Experts of a small language model.
Size: 8 layers, width 384, vocabulary 8192, 55.1M parameters.
Below are experts of layer 5 (counted from 0) of a mixture-of-experts language model. Rows are named router (the router's row for the expert), gate (a neuron's input weights, with its number), up (a neuron's input weights, with its number), down (a neuron's output weights, with its number) and show model dimensions 96-191. Each number is 128 + 24 x the weight over its row's rms, rounded and kept within 0 to 255. Numbers have three digits each.
After each expert's rows: a language model's description of what the expert responds to; "mostly gets" lists some tokens that are sent to it at least half of the time. This comes from a sample of Wikipedia text that the model never trained on.

# expert 3
router:126136171095113114152157160114106134134056151110124155122130167112110106115140082155147130159173118067095154138132106134131104146140128150154083153102101057135142119109130131151146121112101122128122121183134119104137107143116132141116103153141089171080161122127090157114091103141092130096
gate0:153104107165105116145141119107125091144133168097119126134121105140143111120134129113129113144126145081125134106151176123131127110134133110135141125111116103155167140114173160163134151114100142102169148149140144088155123102145185144123120134127126122145119133096117154116130137164163116144
up0:101112123092161099120124146147101142102144116144133195094132140148133181131108088145118103138136082154113106136093066141146138129127130148133129158128104149076121127116098102117152090112122128134112122142136117137103147160120115119138134141145121173113115122113130089130109107141120133120
down0:119174142085103139135116106115133100097136121114149139064114120088087157162125134101136129118150140137169175131109091097147083149117084172210112143181139133121135149110123158126113106120149092124152165123128178133158097120135073146125118118142120104129135140172108158087134086168084112134
gate1:118114117134166144156124110114103135115141083120095139155107191105154114152120142157144127098171143134113118093137185101152176114097122112152122134160113096139134151136148132153133179089168139088139150159125128091149111067123156102152129146126127112118120080111145142131125149085117148160
up1:132144127121147118132114170137148157139132134104091135107101108148191095140133164107143116113128127143163127148134122150137129097173139144126139108125145141101097085117118143131108129152128126143099134119133167143165150124115148138110123109148135101134136132074170117172094142139165140126
down1:125135131150185095154113105153101091112101117132133097150156124129088135114121131134127082148127182154157121110151150102087123064122121135137122107102121103118128159114151116116105113112163142124136103158164140166116179160077136134120153164118111131145078136087170167130146097163115155114
Description: Words and punctuation in quoted song, film and episode titles and list labels, such as You're No Good, What If...?, colons.
mostly gets: "=", " You", "!", " (\"", ":", " '"

# expert 4
router:147131130125130100164107133120144153144106135132130132119168143136124127136149102142112112161167140119097143119156142150132093151117143139132085144129101117107139180096181128128144108144105129147104095100124145101151074116101134130133077135150142151127140167149128117139144147159144122112
gate0:145109147131086150122163089143100122091114140160128110149104149136131104117168167107081115135125150128121129151170133112068065092149097175108159096091142164120134167138171155141179102176115129102102121135166122105181085093098113113138163147131112119115120117127115119152168096170133117111
up0:165103109133114122103149125090075132083089126142117146125149137107113136128132139142091132136119134142092117148128117104102120105161125131122128130128182119119164151121164145135154067151156157125124149122116084124151126157125106111115151134116151126105123130104149149120103156136140101122
down0:141115099133098140055138128168118122173176152158129145130153112123127136120122080190108107131133123094156140156141148103094139101103124115126168118100113151111110102136122166118127139085153105162107115152133111158148117138125081142105125108111110138121154138122137106137121070113108127180
gate1:138149143133153121153134140104125115140100139172132128140091158109101121129129160175121172131136152124145130133131173098110101157142138097108121121124155136111188124103129136145113136137135161158151127136104162111162101113115172154152137115147142109122154102134134141139157150122134150169
up1:143134083106156152141163138105163151130156086123152126095152131105094134084136139107143125117166119153147094126138120166153082106167111134150104148127156145117097105133062160117132125133154102150083164101137103100123138096167122154125184129101130151139134146195124087111172115118131175135
down1:157140081094122130140109142157116138166147127138141125146097156179133119132104147169146074185120101139122122159120132109103112102141110135153116125122109133152147126110131163115056123108101115131135141121124134096114142158098108124128120103101093101211133135138211125085121119152137123153
Description: Word pieces and final words of organization and place names, such as University, City, Army, Street, -ville, -ford, Enterprises.
mostly gets: " University", " City", "ville", " Army", " School", " Street"

# expert 7
router:093124148147108101170110144132149119117105163129112131099136172166141123143137099130099129153141125082109160127149119130145110141087159140138086150175106087105118101119133125169120126126111158149121134119092169097116092124110153108095087132141116140135158136134116140134119113152101109127
gate0:115092124101118121143083143113102114123156090101119141095123132107129081134148137083124116125154135109123090127135119149132110102168156138117124136148139115127140122095120160156127142140151138134157147091155112143147160128129137137106140110137147114144138133127110118119106110089126130112
up0:146130141123108157122115119107102084167129107111119142140128185131106125137136157162121173144151124193147118113136103122178096153111058132151103107088141149081114150136134161114123125138114186082084134164116126122096123121106138128136168094130120114144145129160133117119144121089107122132
down0:123135136100131075111175110100121082168114136119122108127121141146113144130143183115151118177142134141118083118124107116131111113083109114120119114172100169131119120156136136152147164136125113132124127134119087102127125120143159105120098130155130126141090110142169133163125125124120138104
gate1:118108111120151128112107135104124088131092095146140124093109141139120107110149122110143119123114172156150100125183124096106139116123094109111146181118148085063136143103129181129128113126139125096147157164075126127166111149111123103096119109136142126139143146176138097134155112134088099131
up1:116145122174102093152147151132144097118108154163152096113118136102110116155104119136136134122125113166127113126109154117094139154164151131100188109155114134150127076169144156149148135164148142137119096143129095113119180158127127084109143100151118122105124064116165149097161095159078129123
down1:144098142127112124153144140124128111134132145166168132118069140128215171109133098079133141132108143143122120135104068095138123156150116136116101124150116140161173130130145114114132134155159128089131094130129166126071143074120127117131094150146129133101127110163132111111139105085150123141
Description: Table cells in sports results, elections and squad lists, mostly digits, months and headers, such as 4, November, Votes, MF, Apps.
mostly gets: " Votes", " MF", "On", " FW", " January", " Candidate"

# expert 1
router:115154172121122094180104122142132127119080182138120121151122109114110120144124109151106107149108140076126150130162123160095105123088109137161080115126100129126125108114148150148144139099096154164145107160111121154124096128062161124065153134165103111101139115155116129144123085127130107122
gate0:157115165073114086133083131128159140159134113137134162123145106120119108137107145135136082117108161123101130146146134124108137095100127151165159108126138103116115103114091163121104142132090125127168126119106121133128110145102175139124103124142102127177145128128142118084095132119142145118
up0:128111134086111137158113111140135114144114107160126117099123115102124157149127136128133157105099157168102156148106164142173093093110138170152152157135120112118143170088130137100095108137147165112075151090108108139111083114111152143128127097138132098099161134156110161145109134140119140111
down0:115124071111106133170106087149158136135124118145134147137095083122137150104108155101159132128122152132116119113134139136100120109111109139104103148141122124158137115165160100143117147111154124094128082139112131094147157175138094112151141086180185117135117111109114136130073084112092122153
gate1:127131124114111090142083123141138088108148091134105117142159187132120131151150148085148140106120134132118123133096164166109086149082116124160104137166141125139135149145141128092126142121112093100113135114139135079140124095111113109117117142148158103152131153135151115120128071092134096160
up1:158160105127148115127099102142114116180161117103137104126129144098124163140105099127146108120133167130151134123110154123133144107163145147115126140146098162163179131151115076124130147117105123122119109070132083111156124122127107153114174129129105129131126140101118149109118113136137130088
down1:146109155105108144111138115155132138090117135167114157121097109120171099115135177118125128109089137127089101126160113111106085132136118117117133124093122144124164106138119117123164153153119143144114103119118108153133135112111154112176078133118098115118135097125119102102125153127094121122
Description: Word-piece syllables inside transliterated Asian, Indian, Southeast Asian and other foreign names and places, such as Kh, Shah-ir, Ng-ad-isari, Cho Jeong-hyun.
mostly gets: " K", " J", " Kh", " Y", "iy", " Z"

# expert 11
router:152132173099137127179100127116186131104100132140110132083099128135121143102140123106108118164151107133122189112115160148174136138144126130156119160125110104094104139145135133138133119116106141161141111095127129122118083140091151117131109152138127168102133146111122126102136112106130127112
gate0:178146142138138140128117144113125158108145138167113134127115085159158134154174094154082120085128178096089136148100160110108123141148162146118113136142143123094149111119140145137114141142100136095099108148110121113107085099120141125139133108153090114113144121138106082117123113119108134108
up0:163092116154149129132108114139109124052123092128127102098131089149093117152136144126132142108092170103123153106131130173116130110124137100135155162109082139152140110131138139160178109114075130069115055123112167127122150122178178161116139091116139142123118120122155109144153089132136135106
down0:166134104106164112110113141078157130128125139165108112076151116140162117104099125167131105081096120105164136126131082134161155109162122075113120176144153128137149087102121097083120087108140063185095150173114153157130125123130129140132168086136166136163108121105103082143111148107135177104
gate1:139145129117136118117101134115164166074113126156112107103089132173105145136138098098091119139106119165132116099123134152092118133138088109131075143153132089137119133113114131185152072155110158111141088123161145083126133113109112111103158096127113168140085157154129131128090127104141107099
up1:135157146121124148117129142129103120106166176155125162128131132128082132163122113117160094147127097097125126157123140150106170089133116143131066143147098113106129146149092129092093143134121140139152179122127098153137099127104101094106143150157116102117156159109135147129121071131169133101
down1:141080163131073150163130141108176074138120156103126139159147107189136164099126115141094095149096124123124167151151172130118107094164131111147140128121182134130106147126116113102124116085139152133128140164140116134133133121167099126132139156109185123104105133127121143144113133116157149116
Description: Pieces of Spanish, Portuguese and French names and places, often vowel-initial or accented, such as del Valle, Nacional, Théâtre, Cristóvão.
mostly gets: " Ar", " Cal", " ar", "ó", " Sy", "é"

# expert 14
router:114118162137112107186121135141182178113057128158126120129112133129143112119175094158115116149178126130105151109141165117137108155113136114143107153157111121137173141101112108161155128104134140120097127108131197159108135134106137060121103108143173138143114154161106141124109104097112113104
gate0:157078158141116121126155091122123138109106103143134128059144138086137163112095087130128110116116148129111104071113166149081129147172110169151148124176094157139106130103151145155130113121137111117146169134084112106121159163148164122128142112114120122104091126145143114130144130147122105098
up0:139142148104151149134110101142128184092111179136172132108139111128106122125118057137077128148130087087116190097129147116129119119137133139115148148132083127136154124125132130169118149117112102134120186115131104172123168110142160139126132121162153157128111154107140141121107125147140143099
down0:109111117179126088174148076118087130122119141134143092103153158108137134082113083139138097147152134155150119186129132097083094142117174176129110162170133144147117155132134126123122138102087136123188134107117138132148090164115132123119186096127155156123114122093146126119145132106114123124
gate1:112112157131143175130109097126149161117176167127088096077132150134103121132139133138126116137109149148107116124110127135161139118161134111131181108118130125140121148115100169101147165129121132138115112120134091117104117119107186112134097127114123155116126130158122104124168129171075129167
up1:124148113094124155085135127170089095118133110124079175172133114136097111162142147131130147151120126181135144166117145128133172091106133113155176110107148095093149131118140130112117111142170165128170137116129150128102133104163116130139115123111108096120171102149116155134203119104106096105
down1:142108121088109178108104132149118097110135140145154126149140114141108120134130165177150159097107133123125101124141094158149128141110105138178184127085108074083169075134122127119123128154112149132086145197130124138141103153127118134153140171126128157095114116153149146143151168141121168133
Description: First names and surname starts of people, such as John, William, Mc, Wil-kinson, in cast lists, tables and biographies.
mostly gets: " John", " Mc", " William", " Smith", " James", " David"

# expert 6
router:130130145142166087182150143111149123109151124109101156100122143128121120120081099115119110158100167120099159129173162162160105154103173135141122142140113137100108147075119111128167114120118141147107151164139123127129100107098154109086128166148106142113150114140107161136112112117118135121
gate0:107133085106115122125163176089122118161152133128105153126180118116146148144086160138140107150104125119121158123108120149150134127131124104122139135094120163153125092129136115099158129122126074085093081141111148080101129123119145117144114149134125118112107105096074138115127127163137134151
up0:107124104154150107153136133127096117155077128133128108139121116144154102127205099143103107118165111162126120131077101125138140137143114131147128106106118101088111096126111091123122140052151174130112160122124150114168109152154135153139143171116092133134108145163127093135123135147132108125
down0:163099154160140147086133183108097123129068120128117126109109132131145118110107147155140118133129179108123125100125116151154129163095106148098105156176094143146159069125127120076137123110089178127143153159147136142122107135146129124128146097093119098094120148151117095129124137149108149129
gate1:124111127123149095169126115149091111103137134113116153147106143119097129132150131130096157125201092182064115156106122114064130141105111118143120140127141132145118179099119132099119126141110102139083130135163135129106106148137153115105100153125149171111093114142114086140124082120166149139
up1:071114155125054106154123143142152115153102121160158156119161165123115157128097173115132119103153133101134110110101115156130150135095141175157138129126122123117119126110113102090167117147147146143119095122105143135121123090140148133160145133120128127122157182156106096148149139120113128077
down1:126114120128108111140145175132104114140113167131152155127151105153129091211138145148110155125138116132156138129132103127150150130108106169190155170128150107137154059120186131130163108097145070123123107139134177097120148130133117124133074123133115102114112110115132085083120170096143085111
Description: First pieces of common words, such as cl, ch, cont, att, spec, athlet, and of infobox field labels like Workplaces, Born, CEO.
mostly gets: " cl", " ch", "See", " cont", " att", " acc"

# expert 5
router:117140113147155103188097117112180145099151144165133161072154149135105105126127114154112132174131154161089148080185147151131070140122153122145120125138123105079143148141117132161180156091102171105130119126113143109164133129125129132124122124120124114124169124146146114108115101113130098097
gate0:123150109121175158147143107109133127132141121111161133129179141141116167120123120173135121107132137140124145138159151118106187165108113090147172113155106139122132103136107140157091096115166149133158106087042137117176139138111166126143124138120152106140168100132087137127123134098136122134
up0:143117141114116155131110120121116105130098111145135138101110107132145098116136113154158130133186119131155131102098103110122130130108149136123129119129127133152108111106133106140087163110133128121183144121142159144122135121134129128135120094133139115095063186103147167142109125133090096161
down0:062138173108116133169120115131099085148094135103136146110127147105124081137124119143159161123122186144123115140156092127134134137080094111086142148113137094117131084100113109162134133106134091088110168120104066167180169114167165115151147165128083141127132155106145158145174136148162120124
gate1:127156119144143129136129115078135151178128112194144095097119124128101125121140131111128116117130170149130131151117162120141140110142117092098066135139127121097139097129142139163130151134142136144118139163094138083141145116121144140102181131081136150122152156123136138106066102125131130112
up1:141125100155134141147137142105139139174123096137104107144130138133102101101121134136117076103115113162170105162145130104125123146103102157103139128152128161148130113155154139127150047119115131148111135170088073136123163149148125102133162112094132158098128155122132134128124138141151111140
down1:142104117165135151149116142094151106127083152122104090128141149156080153117113170177153102146112149166127120146144141146136124113128153144113158114097135094123098169145128101123133106127158117181120128111109099179142091090130123100172141163116159135140112158134100179106137128108163165189
Description: Middle and end pieces of common English nouns and abstract words, such as depr-iv-ation, dist-urb-ances, stat-ement, and whole nouns like design, education.
mostly gets: " design", " track", " education", " land", " project", " process"

# expert 2
router:120150156130136105153109166135115152115127131126150169128125128114104131128154098125145092156133133118077128117131126150108129135115112151128035128152084124125144067110131148154153143089105167133122096209129120129109125142111104122090125139157090125126117133137098124126108057184137126120
gate0:148130091107134127186103118104173146162127136116123081113091116133127106135139080150145140159123101118098151117083117132109124137111146155165100153136101091120146106149147129108121103091133170105141165141131122139144152111103122087132115131147116122176153064126096123117182157124155166128
up0:134136138102164111172148112131085129105085134121125115152122169101125152108124102128143105091093136106095131157100137170119123126156128158158130091148147160133110129111148126113141146132110127093103114145151141165135152150143084133165194105120110174085154107148129147119095169118143104124
down0:114118140113145132109120121150118157153155122139150125134124168095164146135126157155132157120136138197153101135174143115126162164113123122152171158093110151167132143143115149103126133140121114175126150175123135102100119179157143153040121117124146144103118142161145157109126169163111098074
gate1:164131131111115128143122152108105108140134118124133152135147107093184138136126105179151112148086147118126120138177148112139113088163101152126082094148117083139101109156105181120127127114127134137116057147128102108141142147090121151115105138130107132151144125134058114109068078154143131133
up1:128134164122151162163106120135132124097122128124123116078105150130153145136103139105093104132116143088124124097120116138136157137108116124122183157097136176135146144147120111124125089142109147125134152133114139128112104060140128115108151104168126147135153124121169074160155106116126118136
down1:139107107115111103165117109141144113127158176126103179141130122145123122129136109155133139149135129136099120166143100127133090102112154149129121142124095118160110101101145124154108112098079116081162111158121140120153108099141105168149144130116076149118127169068103114164107169142097207131
Description: Prepositions and auxiliaries in running prose, such as of, in, was, had, plus endings of verbs, such as begun, flipped, confirmed.
mostly gets: " was", " is", " had", " were", " from", " are"

# expert 13
router:133119098145130097138094134119145147093128195127126137147151164126095119097087094121111109153145127056093158108169103190166133123126208123173131139117111120083108124110152135146139148138131163141121154110093173151142121143110163074094093124156133125121148125122107123115118132146147133105
gate0:118123136131150144116134140107144138074176116140126108145152138116130142108123110124107129110146126108093130164092136141132127146139131145103192176127125115117154121114128137127136118148168121165153102144154120070109106134153095122144115121113127121101149153133102109136111135091101140068
up0:145149141085144143074141181133098158112093138125132112175126139137107104148123112146111129144122105137167120144055113165158151125109147145078140123106151146122094135073136138151130150134135182133154149153105137111106132118107090143165146119121161174163100086147116151109102121110156107132
down0:147103133141123169123144170119099163120136159138128106131110152122148141063128147136122092119121111102162133154170119158080145101141213135115193132103090106119175110139151115134147144167151117172149151108089139148113113156105116156186103091120155099100135117097173128128118119118109128162
gate1:120134107152104171112141142138130123120078154122085058175104155078124100149173089157119103144138110132131126113119104160095105132109117093116146075106157111126105118138148107104142108141133141136123146090150171129153137159139097139136170115120114148098175112132091139134126120162142117116
up1:155124113122129118094119137142147133087082112180134158136164121106125127109121112167152084167108152095135100129135108148138119143127116084179139110149132171109132114107138141137126148107104104114138145129123152167163141145115108144137087148087133091148135128164111115102117153133105150122
down1:115111084172120110078150112159144138076082120111078136128171123081161162149110148102149139106137122125187117139129159130155138095158112160095128132137116113157075179157154124099150106181122132133089153102101104122116156113119129156123095122111118118116163115133109119174144091158159120139
Description: Articles, possessives and determiners such as the, his, its, their, plus adjective endings after them, such as var-ied, divers-e.
mostly gets: " his", " its", " their", " new", " the", " her"

# expert 8
router:142135131099108113177131133128148118111107152169077139113122118120077107128122083156145111161124171115102168149107129107150101109109138147109110147164085092107140100109142146123130124081120113090153119148138095123128067146131142130109132136133128141107125173145103143099102146129121127071
gate0:144136142119143094122157099136160126155151118171133119120140122129128129102135081144101135105163139100114117123088096149133152114162161109118162134145107104126139124093137123090127145066141103104148130118139126138112146136129077129138118135111136135149129146113106139148139137069108147118
up0:115171142125101147183125182104122159133097124125122098104103193119101118108103113127117110123117116083144124146139125133132116123131131169123121132156131108131148126127133185098151157183055156158138141142179141102120127149156165117136144121167132144133176083087094122143098148105139137107
down0:103141122128119127095127104135154135139135113108173158138171142157177128123060142146109124094109113123106102127134122153130123115133081129132145152123111165143084115154119137103119157159129103126139149130103134094104091088122140104152126142090118166156119114129158139166167153178155104119
gate1:102143126169115143113100126117067130122111124151105113119132105135134124155117134084159123153127171099055107092168105127138154129156134156134108126165123096095128167106174127107115136141098105146150137091111117152062121104112129129152148118104124175120134195125119096122155147145101125097
up1:146084144136104130103117117118164113116141120124121197094124147138156073146132151127138151116148126125077119154111140173132122134102101130133152108154148126159156136161178086145112096161152082116116138119140141145102168128104126141128136146090131155124124122147090131147111132150151142137
down1:088070177142107122113146148106123085146189101126138113098125147116189150118108101163123141168132139110079132156096155149133115130103125105105122152144124126133082103081139145154139117104113112153151161161095176106149129107168125138161140134135162079132127084143161145146109091119124161131
Description: Number pieces, hyphens and line breaks in infoboxes and tables: coordinates, years, measurements like 7.65 m, areas, heights, chemical identifiers.
mostly gets: "′", "==", "60", " century", "185", "000"

# expert 10
router:126164130097128096165079147109159177113093159128113153116137118141154131121118096185137079151131145136103165124171125136148097142097135126133105152130145124104114089132153131131155081118106141144109128152086125128138109125134119098120106134138141134151134122134151136113131131109128122083
gate0:085131083136132111148112088119106118085149169144106107121133135162131161150140130131100144146105108144119153147141127137137125188159100106139120144126136121072115106133154150094100175134120152181140157110165104087122120119155095094074155150127157155141121126137137153113151106119133101106
up0:156140070166163135125117138145116143135141145116129098140129135191134129138107185098085109116151110127149108144096116122142109165164135128156139147124133122094134085136167138122148155139105123159128120144152125093148125152148134122123150162174137141108120116073098107103069152054130122168
down0:133138126129137148136112127138164081159113118091145085155126148143110103122109130103123134142095140136178162116135100139113115113163112144135111083089129086118182133125124080138131121094091071096122083133128140103122115102164127140125180081161117168103128110171134152128118148084095155127
gate1:134185102139162111175150156132145141162141120100117117145136110131117077153123128164132120107105142162144130174132144122155115131157124127120113121111145153091133144088121128157109098140149156082123088149140158148149086133151165109101131152120099151141140106178154147102140098075115131119
up1:114132127135135141128156151122112144100130053136106120147076120105097130147145152170091150110181144099114143161117149136153153160134127117122122132139126115135095094107137152135126117138119136131122148139151117096121097142146143091113080147089114171110127089149163135139138132163084064142
down1:134112132147105129158144130149152124141165196173136132149119138107113147141128160114153128121110132118128108166117097134159120114134107086142160200120122123165149139116103207096172136112089136140104101110160071091109139119165103122153106112126108129122127133134177182119133124164127099114
Description: Clause-starting pronouns and conjunctions like and, he, who, they, but, plus inner pieces of foreign surnames like Alupo, M'rabet.
mostly gets: " who", " they", " he", " but", " she", "o"

# expert 12
router:172127156094122112188158103132119128115114179156100112088113168147140126120111100131115132158135162141120137129132144130143094137132155135118124098133102067107152134096153126149152131137093146142130132128128168129112120124109181129096140128123092154113154113128112111104158144097134108114
gate0:091142116111131138111103109122089119176160148166119148115109118113115149171108121095159120120183134100139120117093128119163140135126112107114139135104121129142079147122143091132139161142146125118147155139136081163175109130137121101094144128170139146120177153091134128172178106121114099157
up0:157130160111164129132155162150152085117111105129139141078133099111127114125130133133130135118123159137141115139119111150145200137098129104118152133111086096122128147145160152115113155121167091123113119116158141152137094140116106131157153156103141119141210128134141144127099093130125120094
down0:126159066069122124116147129139096151143131102111123150122114100099135121127129114111137150133144107151126129138148120141119112076134130085114109127096138124150095140140162119137091164138114150137132163186158090138104134107148138091083145191127192110101171130113147130155127153150121140148
gate1:142168171115109114163130134135106090119123162187114099108118114149136116134112145106104110118142129148155105138163130122132092135138142122143155082107087107145142120143120120093101123128152136144107155128112142149136114134141098091124149113160138163123101116134095142134119139142149091152
up1:101134147121128124167140117147130150108080155143151101122116136145151171136106117132120125150166127141133127132156133133102087136132128156139152112118064128168154138129107108171119087116065135143133098078122108110118079074118146112080098113097132122169127120159094115083142183116120134134
down1:104135131134104104129142144120181156142106132117131117110143124144151128157128146107098128121122142125119138111091117130125149111132174096088138124184124138144090144115143124128150137126190107121124126149118134116138086152146119151122146112155130170146142161177104108142146085156130112087
Description: Nouns after the, a, or his in sports and career narratives, such as win, season, years, round, role, age.
mostly gets: " season", " years", " res", " dec", " round", " role"

# expert 0
router:165153181097118105153096153122151175119121147148115175096132121130164137097136114143127115155157146093080149113166137134112128145122137128126067132118108112104142140140153107127155149113073140094129090119146138116136120137129130098147095123141108135093156105108057100115121120088143126117
gate0:145116150091130102125101190126119143103146130190142120157138130100143110141138136127173119123120141101126148086150128114119102141145123122194126146153196135160105149165154131167088152133100097101171148161144148095148134167151116126164121112123128137137178135174072145106177089154129104106
up0:159118147147140172121167130106141161130133082121094099117107182174141117160108105105135127093118134138128152095157099156144133126099143138144084109152126147122110160151101132163106154172160110114125156130120110160151148110103102097167128120140061073119138143137101139065117129155132166126
down0:142128142125074131160102132147084109114136146111130156099107147093125137107106136045134149112102131161159135127141142090153074087098106141151118114129132124108139159121085139150073124188152099114178148149174126156155139110126127096113149126126128095113135107154132143154144104111103106156
gate1:139124136120123140086147130128124125110113073141140098151124163108125140096177112135102148138137115162176116116153109108129117114103153134104135149103096088141171139125149109151165149129133116124125139159140102126132163092123143158138131124145159116176132152116158157123115135095129149119
up1:115116163142119178127151149127096116109116151144091141124105141131142180141051122158134115120121138126133130107148134140122175112164144123106131136122163143106140119131104157053098144138119126105090105107123134125089105148121080132102162175095100108133118100098141103135116128103135156131
down1:097082136127116206067135130158136111089120145141119104111115127151093108143125134132168148126115167139128102088135124099061105127128111121115147137150137110101094112132138162137115153099133120149133138141158148132140139131139102118121145123141097108147096163163105087098142120140116138113
Description: Bare spaces, periods, opening parentheses, dashes, section-heading markup and year starts like 201 or 199, especially in tables and before dates.
mostly gets: " (", "–", ".\n\n", " \"", " ", "==\n"

# expert 15
router:130141145102105076168110114115135134097081158122106138131118167107128108118143097128118087173119092078124144109144120171153102145125173103153082133145076129098122114130120117144166112118107150163095119123106140093109091117107135121113121132124099165138140125130146121113093133145101114104
gate0:140120141129134130173128129172099121143102137117123093088154119126102131132100143135119128123087160153103154068125115126139116142121101092150115098162149112110088167178156123140110117139075092158167117107119143123160145120130148147144120134142159119161166116117098126116128101124162110197
up0:109129124115102133112131130116178125128151114113123137107139116149124154156173066141127139148109144123122137180134128086095116086134112151135109159105084174153133129102097101098111140106147118153116115093095149128119115113141090123116113128160118185104113124129167136161147121153135096068
down0:151139100097114125124100138142136100115079147153121137124118130136123116162122106076149140073136116097148143144140123172151116120079140151146127120137105115121154154094137139175151125102127157131152130161090133168107089128144117080056097159134084124137117101109133139130107088121054154104
gate1:145157113140140136126096128162099127137107112097154077107081125122115119153136102107113140131153156166104157139154142148117118089082137120131161086113136104168109168134128144137129146114141104086123108140165097141136078139157137076123103115171098118137108123098111133156154099109100175110
up1:138110108138131134147168115160126120127121189128140150147120149141138174120150131110094136088076126102151164197125142119110148096112124143146136144106090114133110115130126164142114154169126150113115171140154100195127089181165148131139137108133151079144130089131136150123142139128132152123
down1:124101104140141115155111110107134097174143129108122144135147125156127124090186141143123107172107138098155140140091160140105137117121143125121124189088092147146113119142152135168120108129191154128110156137118116138185162110157151124090156109122196094143115132167152137151138148156138133106
Description: Numbers and signs in statistics tables, especially change columns and career totals, such as −3.1, ±%, 0, 120.
mostly gets: " ±%", " %", " −", " +", " JPL", " Pts"

# expert 9
router:120122176132096102134161104102129105121068110120115084139119158148133146146120097147117112119160094106108157144158083171153125136140107117155081140119157100123137128100134169178154140137139123103137119138128168130128036124118158117117109141143115114135158132165132116108128117151156128130
gate0:130128160098114134123183132131198136105107098096187112091116094088120151093150137135118142115132136099144121142128150115090117139102124175138093183086121137121165161156117073118178125138140126144117099113130107127130122120127173107148110098133153113101148188160134171109098140126136113104
up0:123118099083140142122160128097114122157124095095165115082099122125140146101143094129118131159143128106131155155115132099143128124082155149130128150109108172116160129118137078146161134110147126169090111153153116124135135125098144107157106118109154085152134179140111170152121145130121102083
down0:114137095099089136105128134116106130131166099119152110135129115114149109109116123169179107134109119095114166140139082117140133099112126129100110121141126155118132116096118133144103134090128133121102094140134144124156147104102153139118107101120118137152113156153123157132122152141132121121
gate1:112085115103108134084098159104112125125119105116171098138150121106151150115120165136102102098142103142108171143113110102126132128161102124108162107134111150155140139126119157144187164125115154118128162139104156151096141133133126146161128101133149151179129093127105104130126095107104125159
up1:120101145166122148117146127163167104150165125160118144126179123147130108142091120149095143140097137135136128134154127124104124171120130145111141149127140110167080116126133085097116095104132107158132123051107136141153103120172128138173105121105120090078114137148181162126141157115155097092
down1:112131098162109148179120166164121140124131092116113103104123144160120110120109145095135126118120103170105131151184144165142158129133145107097115125134129141136127136108130192093151143106138107135093124048129126134119115142141129107096133108123080142143120156130173096114124094176137147152
Description: Punctuation that ends a phrase or cell, mainly table pipes, commas, semicolons and closing brackets, such as Minnesota, | 10, Sisters),.
mostly gets: ";", "|", ",", "),", " |", " |\n"